Experts of a small language model.
Size: 16 layers, width 256.
Experts: 16 experts in each of 15 layers, 480 GeGLU neurons an expert, 1 pick a token, a sigmoid router.
Training: a variant of Muon for the experts, 510M tokens, 3892 steps.
Below are experts of layer 4 (counted from 0) of a mixture-of-experts language model. Rows are named router (the router's row for the expert), down (a neuron's output weights, with its number) and show model dimensions 0-255. Each number is 128 + 32 x the weight over its row's rms, rounded and kept within 0 to 255.
After each expert's rows: a language model's description of what the expert responds to. This comes from a sample of Wikipedia text that the model never trained on.

# expert 11
router [ 86 128 170 148 185  80 138 215 141 165 130 123  85 105  64 106  84 106 124 106 161 121  85 116  88  97 147 181  77 138 163 148 134 106 113 143 177 155 151  89 145 130 107 162 112 113 141 134 131 142 117 102 144 125  68 140 133  91 153  69 160 110 129 159 108 140 193 127 134 120 132 123 144  81 121 104  77 116  96  89 152 139 141 118 142 170 117 113 147 135 121  90 156 157 154 138 119 151  86 139 116 138 169 125 148 130 103 117  78 104  92  92 167 104 127 110 150 137 160 103 125 133 176 126 217 112 133 115 161 124 118 145 132 127 176 118 126 216 133 143 128 162 146 153 116  60 121 130 107 157  63 128 162 113  87 142  83 158 170 134 169 116 164 111 127  94  82 147  88  56 127 127 107 162  88 119  81 201 101 125 108 150 108 189 117 122 138 182 156 153 133 171  93 145 110 207 101  97 133 133 149 164 108 136 158 160 143 122 131 135 137 177 189 113 152 119 152 175 163 156 159 207 173  89  37 183  90 127 128 125 130 175  93  96 168 128 105 169 131  69 112  97  52 126 141 122 116  49 137  93 159 133  89 126  84 174]
down0 [113 139 206 116 159 113 136 136 151 117 138 127 161 143 162 126 141 116  23 144 108  87 168 148 163 158 179 142  90 144  97  93 184 110 111 134 148 141 108 143  94  71 135 101 172 167 186 141 126 116 113 118 150 171 125 140 151 181 117 134 124  85 149 101 150 111 116 121 155 136 105 149 139 100 108 125 105  71 137 167  84 136 127 155 107 173 195  87  87  93 144 103 155  91  69  96 119 108 195 102 137  62 159 133 197 132 128 159 114 123 139 181 222 119 171 144  93  85  92 104  81 157 192 136 126 152  95 166 152 154 114 156 166 117 143 163 103 112 187 162  71 120 149 150 131 129 120 120 168  92 156 152 194 103 215 149 129 123 125 126  73 121 124  62  58 172 160  88 175  84 124  87  93 114 168 167 113 107 167 158 131 117  88  47  95 105 145 148  56 123 155 123 127 158 135 150 144 133 105 140 134 113 141 134 158 130 119 127 160 149 127 115  84 150 129 125 147  96 140 115  80  88 104 133 132 130 107 112 161 106  89 130 118 146  96 130 129 178 144 115 114 125 135 114 136  83 134 128  55 129  71 100  72  87 181 161]
down1 [117  79  96 121 168 167  50 135  94 130 100  61  79 116 141 153  99 186  86 138 152  68 134  90  70 119 121 106 174  92  98 119  93 127 148 113 134 187 141 173 124 124 122 122 135 172  92 165 151 166 122 184 133 147 133 136 110 153 133 163 109  98  99 124 160  81  89 123 172 147 142 136 112 115  89 180 129 114  77 148 135 115  86 116 106  82 131  88 118 175 184 104 141 172 173  72 124 150 121 164 168 161 134 169 164 134 125 123 114  96 123 105 152  74 118 166 110  91 115  89 110 186 157 168 123 133 176 128 102 151 195 154 144  57 105 179 139 171 131 133 167 113 129 124 170 140  99 211 131 153 118 145 133 165 110 132 117 109 149 136  58 155 164 146  87 232 157 125 153 172 133 123 140 164 124 151  96  50 144 127 124 181 143 158 134  75 204 106 114 117 111 157 177 126  79  65 145 122 130 143 132 103  86 101  91 124 136 122 127 194 119  76 155 112 121  76 141 109  91 147  76 156 124 157 219 101  93 106 172 168 147  82 173 132 132 133 116 137  88 125 119 151 124 109 121 131  83 130 124 143 104 116 121 132 144 158]
down2 [116 204  88 168 143 122 127 172 120 156 113 190 120 101 130 152  38  80  92 135 112 129 119 175 105 154 116 187 128 142 100 133  92 104 115 138 109 153 170 122 106 156 128 133  62 111  94 119 167 146 130 138 156 139 168 153  96  88  80 107 155 125 132 142  83 160 173 121 134 153  71  61 170 111 142 140  80 100 117 154  73 199 103 123 103 156  88 131 145  81 116 131  84 105  99  69 145  66 151  90  80 113 151 134 180  82 151 182  95  68 149 102 162 102 132 168  71  99 139 105 111  80 127 139 146  80 116 119 120 125 122 176  95 166 165  86 101 123 166  93 147 117 124 131 203  92 124 180  91 175  88 109 176 124 127  83 122 123 192 103 181 157 130 121 115  94 114  91 100 125 140  73 115 161  86 109 146 153 164  79 135 127  72 129 148 112 185 169 198 119 141  75  65 160 127 183 124 118 126 155 113 128 171 136  81 114 129  91 109 136 123 130 134  98 162 153 103 132  89  93 125 121 150  92  68  86  89 114 130 127 145 128 134 135 107 147  94 150 142 150 168 148 125  71 165 108  74  99 129  87  85  95 115 121  89 126]
What it handles: Hyphens, dashes, table bars

# expert 9
router [139 104 103  97 155 110 148 100 177  91 194 126 115 160 157  79 166 111 122 133 168 112 127 129 117 103 127 166 120  93 141  81 144 118 144 163 114 109 167 163  97  95  93 100 139  99 123 110 141  95 222 105 123 127 130 209 186  99  65 226 155 118 132 112 144  88 174 128 119 145 140  94  99 138  62 127 116 141  77 117 107  77  72  86 154 145 139  85  92 108  71  55 150 145  74 138 139 166 120 104  87 157 100 114  69 114 120 134 137 124  86 141 155  86  91 159 165 168 107 136  97 149 170 111 115  99 129 157  88  72  77 112  91 119 125 183  58 147 109 143 172 168 167 131  84  74 172 106 154 138  78 166 115 127  83 141 127 123 116 146  65 142 115 118 118 128 117 108 147 108 121 121  73 185  54  96 117  74  98 162 142 124 140 107  99 103 162 179 130 157 144 129 119 118 156 143  88 154  56 143 119 126 125 156 153 133  94 131 164 102 102 162 120 152 115 172 150  90 178 125 125 130 134 101 122 147 168 171 144  80 145 147 138 141  77 106 104 162 108 200 113 144 130 169  80 173  44 114 129 139 127 122 115 102 118 115]
down0 [ 55 151 128 123 174 129 123  97 194 138  98  92 144 152 126 165 155 161 123 142 105 104 134  95 158 165 186 149 155 167 124 153 118  73 118 166 104  97 183 112  98  62 156 147 138 109 119 113 111 127 151 126 192 135 133 129  29  92  91 103 122 180  96 123 113 142  74 136  53 164 127 130 108 100 104 192 137 156  97 137 132 128 195 130 148 160 129 128 106 120 113 119 100 155  90 137 108  46 177 130 162 150 160 165 141 111 122 127 106 148 100 174 118 159 136 101 125 122 153 116 145  84 164 141 152 140 133 125 105 177 184  93  98 140 118 145  89 133 143 135 109 136  76 111 103 109  78 167 110 160 138 208 123 129  86 202 118  77  62 129 203 147 152 124 119 155 126 123 144 158 130  86  94  94 138 117 111 147 166  98 175 136  69 102 111  63 135 142  94 149 133 113 146 138 167 137 113 103 157 137 161 118 112 146 145 143 135  85 117 155 103 110  93  97 165 108 115  82 143 190 213 158  32 120 133 111 123 150 100  96 148 114 136 104  84 122 127  60 142  55 158  97 138 108 107 128 111  58 106 111 141 148  73 135 187 141]
down1 [137 148 138 124  94 135 159 149 103 116 182 133 111  67 163 110 164  89  95  88 170 130 140 108 158 164 124 173  83 131 134 126  80 148 171 103 157 166 150 145 136 170 111 116  78 120 121 165  79 103 159 116 103 121 124 158  92  86 117 116  73 112 174  96 140 206 154 156  98 158 132 123 181  97 118 128 111 101  99  65 131  78 158  77 110 131 124 145 123 155  89 187 132  98  85 128 158 146 102 191 150 119 172  35 151 126 133 116 166 152 138 152  82 128 142  87  93 162 102  85 132 134  89  47 103 126 131 176 133 127  47 132 151 124 158 168  94 122 155 184  90 119 167 151 111  82 126 121  78 109 144 141 151  95 154 116 173  87 120 183 175 113 136 120 148 153 139 184 155 143 125 146  76 149 129  74 151 150 106  99 119 104 138 160 173 188 123 132 146 155 180 109 121 148 195 157 138  92 104 125 133 104  87 115  76 137 131 122 166 170 121 192 151 128 160 174 196 105 111 116 105 139 128  64  88 178 158 116 177 161 174 141 160 138 113 124 177 119 116 111  64 159 151 131 168  89 136 158 160 129 120 189  74 155 170 127]
down2 [175 144 144 136 126 159 101 139 151  96  98 106 104 164 117 176 137 152 124 159 125 141 148 160  53 166  92 148  94 181  86 195  52 115 121 113  75 102 143  93 119 147 178 161 125 111 140  95  92 159 154 138 143 157 164  84 141 140 146 159 128  88  90  99  92 146 144 124 105 116  82 136 157 166 129 134 116 121 116 155 102 155  84  81 160 169  87 126 134 113 119 138 138 134 146 163 102 132 122  91 119 161 135 115 178 117  98  87 145 144 145 102  63 119  94 133  96 110  93 106 121 105 160 178 158 116  88 112 154  58 194 144 136 120  81 132 117 140 124 185  99 186 215  79 152 128 125 142 149 119 157 127 134 142 164 174 133 144  85 128 141 172 203 135 124 114 148  82 110 160 112  94 149 154 172 138 168 108 124 203 115 165 122 154  84 157 101 179 151 132 150 144 146  76 151 155 111 140 171 152 182  23 167 166 118 104 126 108 119  64 120 122  87  86  59 118 112 109  78  95 113 167 141  97 132 129  90 140 113 122  79  89 133 150 115  41 123 159 110 139 120 125 125  82 143 178 163 107 216 151  99 182 140 141 157 162]
What it handles: Consonant pieces in foreign names

# expert 0
router [164 106 137 164  73 103 126 149 101 168 160 101  94 176  78 105 125  96  91 162 115 122 126 107 123 103 139 147  98 123  84 131 188  95 114 167 142 116 140  82 105  90 138 158 106 108 103 146 165 166  85 142 103 102 129 167 160  66 129 165 134  97 128 160 150 101 143  89 196 104  98 106 146 123 167  84 158  87 142 149  98 164  98 111 115 174 140 115 121 126 151 146 161 189 216 147 107 185 101 129 141 106 178 135 119  75 182 119 135 142 162  86 151 132 128 127 125 131  87 159 105  79 147 112 132 136 158  83 144 149 141 113 169 128 163 121 157 148 141 102 128 127 179 144  70  90 124 192 129  50  97 108 203 114  95 188 139  76 134 126 106 158 118 136 156 112  56 156 136 152 153 140 151  90 155 126 115 165 178 112 157  29  96 131  88  90 149 152 128 164  80 150 142 168 146 149 142  87 185 126 154 123 119 121 150 199 167 171  95  50 169 110 169 122 144 135 108 168 119  81 124 149 131  96 133 140 111 146 134 114 154 153 163  98 162 203 140 140 138 150  64 165 126 173 199 125 124 126 120  90 187 135  84 170 138 120]
down0 [ 58 128 184 174 164  87 134 122  85 112 141 113 144 196  51 175 132  94 179 146  77 131  88 169 148  58 125  74  74 145 141 189 121  66 135 156  98 160 145 107 131 167 164 193 141 136 121 150 116 131  90 136 145 148  65 117 163 160 143 159 109 142 132  83 134  90 126 115 133  73 152 132  89 156 109 124 162 105 178 117 121 151 140 118 141 128 118 127  80 140 100 126 126 108 153 112  90 131  95 143 137 118 172 163 105 125  35 144 158 161 200 116 118 136 104 206 112 123 144 158 166 201 146  87 147 140 109 167  96 211 105 120 133  89  89 128 137 135 117 114 149 118 166 116 193 137 124 134  86  84 104 128 161 123 134 149 135 147 173 113 126 151 144 134 116 137 124 102  77 148 185 145 143 108  79 163 107  91 134 126 143  84 158 155  95 108  51 103  98 169 101  54  96 116 140 124 103 141 119 106 150 177 157 172  76  66 190 164  85 152 117 139  88 128 142 137 163 106 125 130  98  86 115 106  96 138 119  80 126 130 134 106 167 110 169  66 126 118  80 111 166 160  70 137 168 140 136 111 147 116 145 192 158 153 146 130]
down1 [149 178 137  96  77 163 202 169  98 191 145 170 165 155  80 135 122 155 175 122 141 162 181 110 124 150  84 130 145 164 114 137 149 141 106 164 222 103 174 130 133 105 105 142 149 122 124  58  93 133 117 133 137 129 177 112 160 100 105 103 147 145 195 102 149 117 135 198 128  83 174 100 159 124 128 115 171 108  81 124  76 130 148 103 158 134 167 111 147 115 164 134 108  99 121  78 132  95 114  69 126  32 137  45 104 106 160 126 110 147 131 102 172 149 102 113 142 140 119  75 151 138  98 102 170 190 141  90 152  91 120 137 107 174 139 139  81 131 103 144  79 145 124 161 107  88  85 157 150 130 166  89 140  87 166  88  41  91 153 158  90 165  19  94 121 112 143 100 123 109 113 127 161 138 147 154  83 131 167 118  90 174  68 137 137 136 140 100  87 120 119  96  71  83 169 109 148  94 131 148 111 201 114 119  98 148 135 107 132 116 182 111 119 125 112 128 128 161 107 180 150  79 137 126 107  88 196 156 196 171 154 164 151 124 135 133 157 115 127 143 119 118 112 128 119 153 139 139 127 110 127 123 154  94 164 152]
down2 [131 115 155 131 125 164 134 135  85 179 103 173 126 117 111 134 173 109 126 101 137 116 104 108 136 120 124 118  84 154  96 128 128 180 201 193 142 118 107  90 146 174 122 171 131 121 173 145 111 176 120 127  96 170 115 110 137 102  83 169 136 138 137 103 149 155 130 161 101  71  90  82  64 128 184 129 112 158 133 167 164 160 159 202  96 138  85 168 196 139  40 148 106 118  94 108 104 140 113  83 117 151  57 145 113 171 124 117  92  76 138 147  84 136 125  57 156 146 127 112 103 165 126 153  46 115 167  99  82 122 161 186  83 181 126 144 119 134  81 144 126 144 132  79  65 137 159 146 141 186  82  95 188  50 130 112 121 131 126 120  79 110 162 113 161 123  60 203 146 167 125  72 130 138 178 113 161 103 178 108  87 173 160 156 132 126 150 125 145 117 120 130 170  89 122 121 127 159 105 177 166 131 107 126 129 136  57 168 156  77  87 114 115 166  89 141 108  78 100 123 119 101 135 172 148 121 134 141 112 166 103 137 112 141 171 137  94 163 123 125 133 117 127 100  77  59 113 166 125  91 145 160 134 163 163 121]
What it handles: Foreign name fragments

# expert 1
router [111 187 136  50 131 112 115 176 165 140 150 121 126 108 108 119 128 121  82 135 134 140 104 147 163 127 156 121 169 107 115 107 123 135 121  94 151 144 128 106 142 165  98 118  88  99 156 171  89 180 125 114 103  83 114 167 118 140 120 142 131 109  44  99  94 165 119 197 128 121  84 113 110 105 174 154 130  53  64 165  78 136 128  94 138 176 134 122 145 134  79 117 112 122 128 115 197 161 100 154 165 148 121 114 122 103 131 139  89 128 167 155 142 139 103  57 192 161 108 125 128 147  71  95 146 190  92 143 133  68 163 137 161  35 151 123 100 128 175 143 120 148 124 128 134 108 150 129 153 122 124 175 139 165 148 144 111  76 141 166 168 119 148  78 125 105 123 121 123  54 185 120 159 119  82 195  92 192 159 106  94 105  51 170 144 119 136 127  68 145 100 159 105 100  90 159 150 151 133 120 156 120 133 176  55 136 115 112 170 123 134  81  87  95 147 146 173 140 144  93 133 184 149 131 182 103  74 142 164 196 131 163 130 121  96 113 165 144 152 126 151 140  77 141 144 139  37  92 143 119 145 182 133 158 168 175]
down0 [170 118 103  95  88 118 177 122 121 125 154 155 126 115 151 135 104 105 193 126 160 114 154 151 110 109 120 153 172  97 148 100 139 175 145 162 107 147 104 143 175  56 115 131 105 175 182 116 108  65  99 130 102 102 159 174 123 130 123 122 137  81 138 124  94  98 153 138 154 111 140 121 101 119 175 104 205 126 130 117  90 137 105  80 152 117 138 146 150  82 136 120 129 136 129 155 133  98 167  68 102 153 137  89 223 125  90 166 165 126 206 139 138 173 131  93  78 124 115 161 100 159 124 108 120  93  85 239 184 100 123 122 159 205 119 139 123  91 139 132 167 127 149 122  97 114 101 167 126 138 160 231 133  92 194 106  78 189 177 103 129 177 118 141 146  31 126 179  94 170 155 102 155  75 127 169 118 116 165 151  96 157 158 109 138 117 142 115 108 133 154 100 112  79 143  77  66  62 146 122 110 126 109 174 115  76 161 111  94 148 100 132 152 166 157 147 106 114 126 126 133  98 137 160  99 158 170  81 103 170 111 132 138  68 129 114 124 150  74 125 155 148  66 136 142 152 112 108 136 121 121 126 100  82 103 131]
down1 [108 121 147 174  90 125 109 152 142 100 178  78  91 115 141 159 114 109 142 121 159 137 118 151 108 167 133 176 112 135 208 100 192  69 157 128  92 133 158 155 139 133 132 125 100  82 122 118 183 113 150 110 108 133  94  64 146 141 154 153 134 146 105 142  71 144 151 111 150 164 141  87 161  89 104  46 161  77  97 130 146 203 112 154  32 135 140 114 138 139 134 111 113 132 166 148 168 143 120 103 118 129 171 113  99  99  66 142 112 126  64  79 194 159 146 116 148 100 159 133 133 170  78 132  99 125 125 118 106 134 157 119 147 161 148 170 140 156 159 174 145 154 192 138 112 201 227  94 140 135  97 185 143  85  95 125  59 134 111  79 127  66  46 134  46 119 170  93 137 147 141 150 139 109 145 100 120 122 115 104 103 100 131 103 158 117 134 148 124 153 108 102 135 131 149  69 218 131 158 106  85 129 115  78  89 151 132 137 133 147 145 158  63 139 112 135  49 135  74 125 180 143 207 119 133 135  86 106 114 108 101 135 119 140 148 136 126 143 114 158  95 148 122 101  92  91 139 139 162 138 163 130 119 123 109  91]
down2 [119  70 128 165 133 173 135  67 124 138 104  81 153  77  78  71  69 124 131  89 122 146 115 147 102 140  42 159 102 126 121  86  89 155 114 128 119 134 119 108 110 155 152 147 138 137 135  89 102 144 163 154  84 145 186 146 184 161  86 133 116 111 143  94 102 159 102 117 176 163  99  99 110  88 100  63 121 129 145 154 128 119 103 231  90 123 124 138 167 129 175 129 124 123 129 141 131 186  76 138 137 132 155  98 136 143  52 109 112  95 130 107 121 150 123  90  96 154 157 119 167 186 128 131 116 111  69  72 122 107 140  94 139 102 107  75  97 121 116 141 165  83 108  57 121 185 112 109 104 116 159 165  80 136 144 107 121 121 115 112 136  80 119 109  71 112 157 187 171 146 156 109  85 114 145 117 182 123  66  66 141  87 152 119 140 114 109 127 117 158 166 106 156 153 138 202 109 107  90 118 139 158 134 159 170 140 143 166 170 104 147 117 125 117 123 122 104 105  91 131 128  84 136 136 118 153  60  76 107 149 112 102 167 131 111 161  78 222 112 141 129 157 152 119  91 110  47 106 113  95 196 101  76  47 150 125]
What it handles: Vowel pieces in names

# expert 7
router [ 96 131 148 110 106  71 154 174 108 141 176 119 142 174 120  75 174 151 107 157 125 150 130 136  72 103 146  84  65  53 116 121  83  94  98 121 130 198  79 181 106 158 129  84 107 121 126 130 124 134 130  62 145 134 126 149 173  97 130 103 106 110 104 121 137  98 123 148 133  99  91 122 116  99 118 171 133 118 124 131  69  68 115 120 104 164 146 160 151 123 118 114 116 142 159 172 130 163  81 136  67 113 105  59 154  59 148 133 100 142  96 110 170  65 118 100 119 143  93 114 119  98 136 161 139 126 155 100 158 136  74  55 167 154 124 101  82 111 161 138 169  97 150  63 122 137 186 140 114  50 118 197 110  79  80 134 222 111 129 140  68 170 141 104 103  72 162  91 117 105 113 137 132 171  85 146 136 152 112 153 142 154 136 105 110  73 189 178 126  93  99 179  95 145 173 107 154 125 129 122 140 109 134 168 118 168 112 145 155 129 137 106  91  70  49 181 171 113 162 187 202 126 114 155  79 145 134 126 150 109 120 100 105 137 122 111 150 174 141 156 113 102 132 161 110 111 110  94 109 109  97 171 103 107 162 126]
down3 [147 130 147 117 187 144 125 168  93 113  57 128 127 177 133 155 155 117 137  93  96  82 170 161 115 181 112 168  92 132 221  71 120 126 106 123 198 128 178  92 114  87 107  80 116 112 119 126  99 158 100 118 175 125 133 111 163 107 155 162 106 117  87 161 146 166 172 201 170 130  96 152 175 118 112 152  84 123  92 129 146 118 174 124 137 142 145 125 133 146  61 105 151 130 115 102 158 187  72  79 181 192 110 140  96 128 148 156  77 151 105  89 170 134 185 178  65 135  94  96 122 108 117 103 155 145  89 141 118 163 139  64 112 121 140 147 146 151 107 100 133 164 131  95 154 170 168  79 137 135 234 126 108 127 131  87 149 103 125 110 143 114 154 180 109 175 154  96 139 162 167 138 107 138 152 140 169 172  76 139 124 106 104 132 113  78 153 189 127  91 150 148  91 130  90 162  82  85 118 179  94 134 167 106 105 119  84  55  84 111 178 106 101 146 122 145 181 136 178 153  93 109 159 138 124 158 135 188  93 138 143 170 136 113 112 130 161 105 131 101 109  87 138 129  54  62 132 139 121  98 141 137 118 128 122 132]
down4 [ 92 145 160 170 170  97 174 130 154  88 134 134 114  69 146 171  67 135 144 126 153  66 101  47 122 109 175 185 125 198 151 114 163 128 128 163 135 148 120 163 113 152 180 111 150 193 166 152 100 152 114 139 109 130 163  86 138 137  84 130 133 108  90 112 106 145 169 133 124 132 118  70 186 122 125 137 155 141 132 165 108 148 135 103 151 120  90 150  78 131 195 145 106 140 191 164 119 136 101 148 144 157  68 139  95 167 149 134 140 181 146 174 154 144 177 154 145 162 124  98  75 138 135 172 105 152  91 140 137 143  86 100  72 145 108  81 106  65 121 106 181 172 121 137  87 153 111 121 148 135 103 155 117  87 130 164 112 120  73  81 100 135 160 110 159  96 106  77 124 132 130  67 183 107 103 169 182 111 116  91 131 106  79  55  63 161 203 132 160 124 158 118 144 143 160 110 111 117 117  98 194  73 160 121 111 123  70 133 137 107 125 153 128 119 147 126 122 141 118 191 114 115 116 195  92 128  93  86 162 144 133 107  91 133  89 174 102 101 102 142  95  82 126  95  66  54 101 140 138 129 107 100 174 113  99  79]
down5 [132 127 151 144 148 145 158 210 105 141 120 147 135  83 129 194  84 159  99 146  31 169 133 134 162 140 156 142  83  80 144 194 125 100 117 165 133 106 167  47 119 101 141 148 154 140 139 128 144 102 178 143 125 166 130 109 106 162 107 157 105 137 123 151  87 145 175 146 176  43 139 102 118 104 191 140 105  65 101  99 179 101 119 144 112  74 105 131  50  98 108  70 128  95 153  92 167 143 151 156 105 126 133 153 154 105 114 105 101  91 127 171 187 169 159 142  99 135 121 105 206 139  76 147 106 146 145 123 165 159 151 143 158  69 167 104 113 179 129 160 132 146  99 126 165  77 116 106 128 127 116 131 170 156 115 144 117 173 134 129 145 105 133 141 115 122 163 138 135 153  77 110 103 129  65 155 115 150 101 126 115 135  52 106 194 187 131 166  92 148 120 139 230 130 118 147 137 170 120 125 122 170 107 109 129 147 129  74 116 176 148 139 173  90  81 195 138 161 100 150 136 120 149 142 129 186 133 136 173 135 168 108  86 143  95 104 155 147  91 130  58 155 124 120 113 142 177 127 156 162 136 126 182  74 126  91]
What it handles: Lowercase mid-word fragments

# expert 10
router [137 140 157 130 122  69 127 133 185 160 145 138 110  75 154 136 134 123 152 100 152 172 127 107 156 120 139 114  89  59 134 133 135 126 131 118 101 157 123 133 176 133  78  88 148 187  98 105 135 131 116  98 124  50 130  92 128 125 136 193 163 120 145 158  93 180 128 115 147 124 106 110 122  78 182  97 125 184 113  90 156 116 159 119 181 121 128 142 136 127 143 118 127 125  85 181 206 205  73 112 141 102  86  90  88 109 120 109 120 146 179 146 153 113 128 158 130 131 164 108 110 151 208 198 153 126 139  94 164  98  85 120 122 142 134  93  41 145  97 151 127 140 187  94 118  91 168 144 129 139 129 102 130 156 137 185 133 106 153 106  49 161 114 100 191 162 171 102 109 125 116 104 162 176 176 142 118 170 165  47 134 150  85  81 131  93 134 117 131 140 129 136  66 163 113 148 128 164 147 106 145 157  86 159 114 153 147 148 159  88 174 147 103  97 157  92  44  83 105 118 158 116 178 131 143 103 120 154 193 149 139 144 106  99 156  76 176 130 122 110 141  95 158 187 125 131 149 159  91  97  93 125  84 112 144 216]
down0 [106 131 140 125 165 156 117 221 169 175 114 151 137 113 126 111 147 104 159 140 124 182 128 134 161 118 106  86 122 160 173 144  95 144 106 132 118 106 149  69 183  69  78 134 137 154 162 159 183 143 137 166 112  93  58 118  73 107 111 148 168 151 149 154 187 127 149 131  98 142  97 157 171 104 120 115 123 108 211 109 133 151 133 141 134 124 143 160 143 145  93 144 137 186 151 163 115 180 154  63 121 125 105 110 119  89 113 121  87 125 154  79 133 121 117 154 125  83 176 138 189  82 157 228 125 154 126 178  55  92 121 120 133  98 153 139 122 127 130 114 127 109 154 118 118  95 132 119  78 157 114 117 161  98 105 141 139 142 101  82 117 164 151 131 117 181 111 156 133 102 137  32 139  91 126 147  82 140 208 103 114 145 162  68 125 101 123  94  98 169 148 133  81 148 107  79  95 118 135 150 141 119 136 129  71  90 141 117 152  92 143 147 106 172  62 141 121 149  94 128  72 154 153 189 123 126 130 118  78  81 114 132 127 109 144 121 101 197 183 140  82  51  97  63 171 180 119 160  97 153 154 153  81 128 170 128]
down1 [132 173 118 139  91 155 191 181 154 162 138 136  94 110 163 141 148 131  90 151 142  88 158 116 114 143 170 155 137 128 100 154 109 105 120 118 170  99  84 138  74 149 179 153 119 128 170 106 115 109 141 161 133 139 117 108  95  95  75 154  84 113 113 138 162 107  83 102 102  88  75 112 142  58 209 189 114 131 142 126  91 103 120 166 125 116 148 119  84 134 143 122  77 170 185 114 117 138 195 123 168 104 134 115 203 101 117 129 154 140 128 129 148 172 133 136 161 101 143  76  99 149 119 220 187 121 108 105  88 147 111 110 159 119  82 178 139 111 131 180  82 110 167 131 114 116 132 108 159 104 133 129 137 144 188 102 145 140 134 136 120 127 113 138  86  91 104 155  80 121  76 103 132  97 170 153 100 111 135 176 162 120  93 157 126 214 155 145 149 133 185 108 114 116 170 110 179 156 126 119 126 138  94 177 151  73 168 120 192 153  74  99  94 110  98 110  69 134 120 114  95 194 134 107 168 115 178 130 111 134 159  99  84 129 113  82 116  43  48  77  87 157 113 105 178  82 155 129 164 178 131 119 166  98 107 170]
down2 [170 132 132  90  94 123 195 227 123 116 146 145 163 117 127 149 121 201 139 142 146  99  93 141 163  54 106 122 167  66  87 157 191  97 199 125 113  87  65 139 138  99  99 137 168 130 165  91 121 135  67  91 127  50 137  82 149 172 118 120 125 128 135 172 151 157 140  61 122 105  99 126 140 144 132 104  99  89 179 103 112 132 145 117 115 158 144 147 110 129 141  98 115 161 159 148 168 155  84 112 126 108 156 146 126 129  94 158 152 133  99 189 133 120 160  86 169  81  89 194 138 164 162 186 160 138 133 156 103 159 116 132 109 179 156 175 187  83 135 143 101 156 131  90 106 166  60 122 140  68 104 126  50 150 125 129  89 120 154 148 115 127 126  87 127 125  95  69 136 126 134 176 122 127 138 130  56  91  42 108 150 150 102 170 153 104 141 138 171 152 109 108 102 123 128 158 140 160 119  77 115 106  77 189 149 109 112 134 105 148 162 122 127 142 100 133 177  82 134 140 117 164 131 142 113 154 117  93 107  71 140 123 104  63 150 126 147  90 119 130 125 117 163 189 124 131 169 183 108 152 183  85 104 117  75 121]
What it handles: Inner word pieces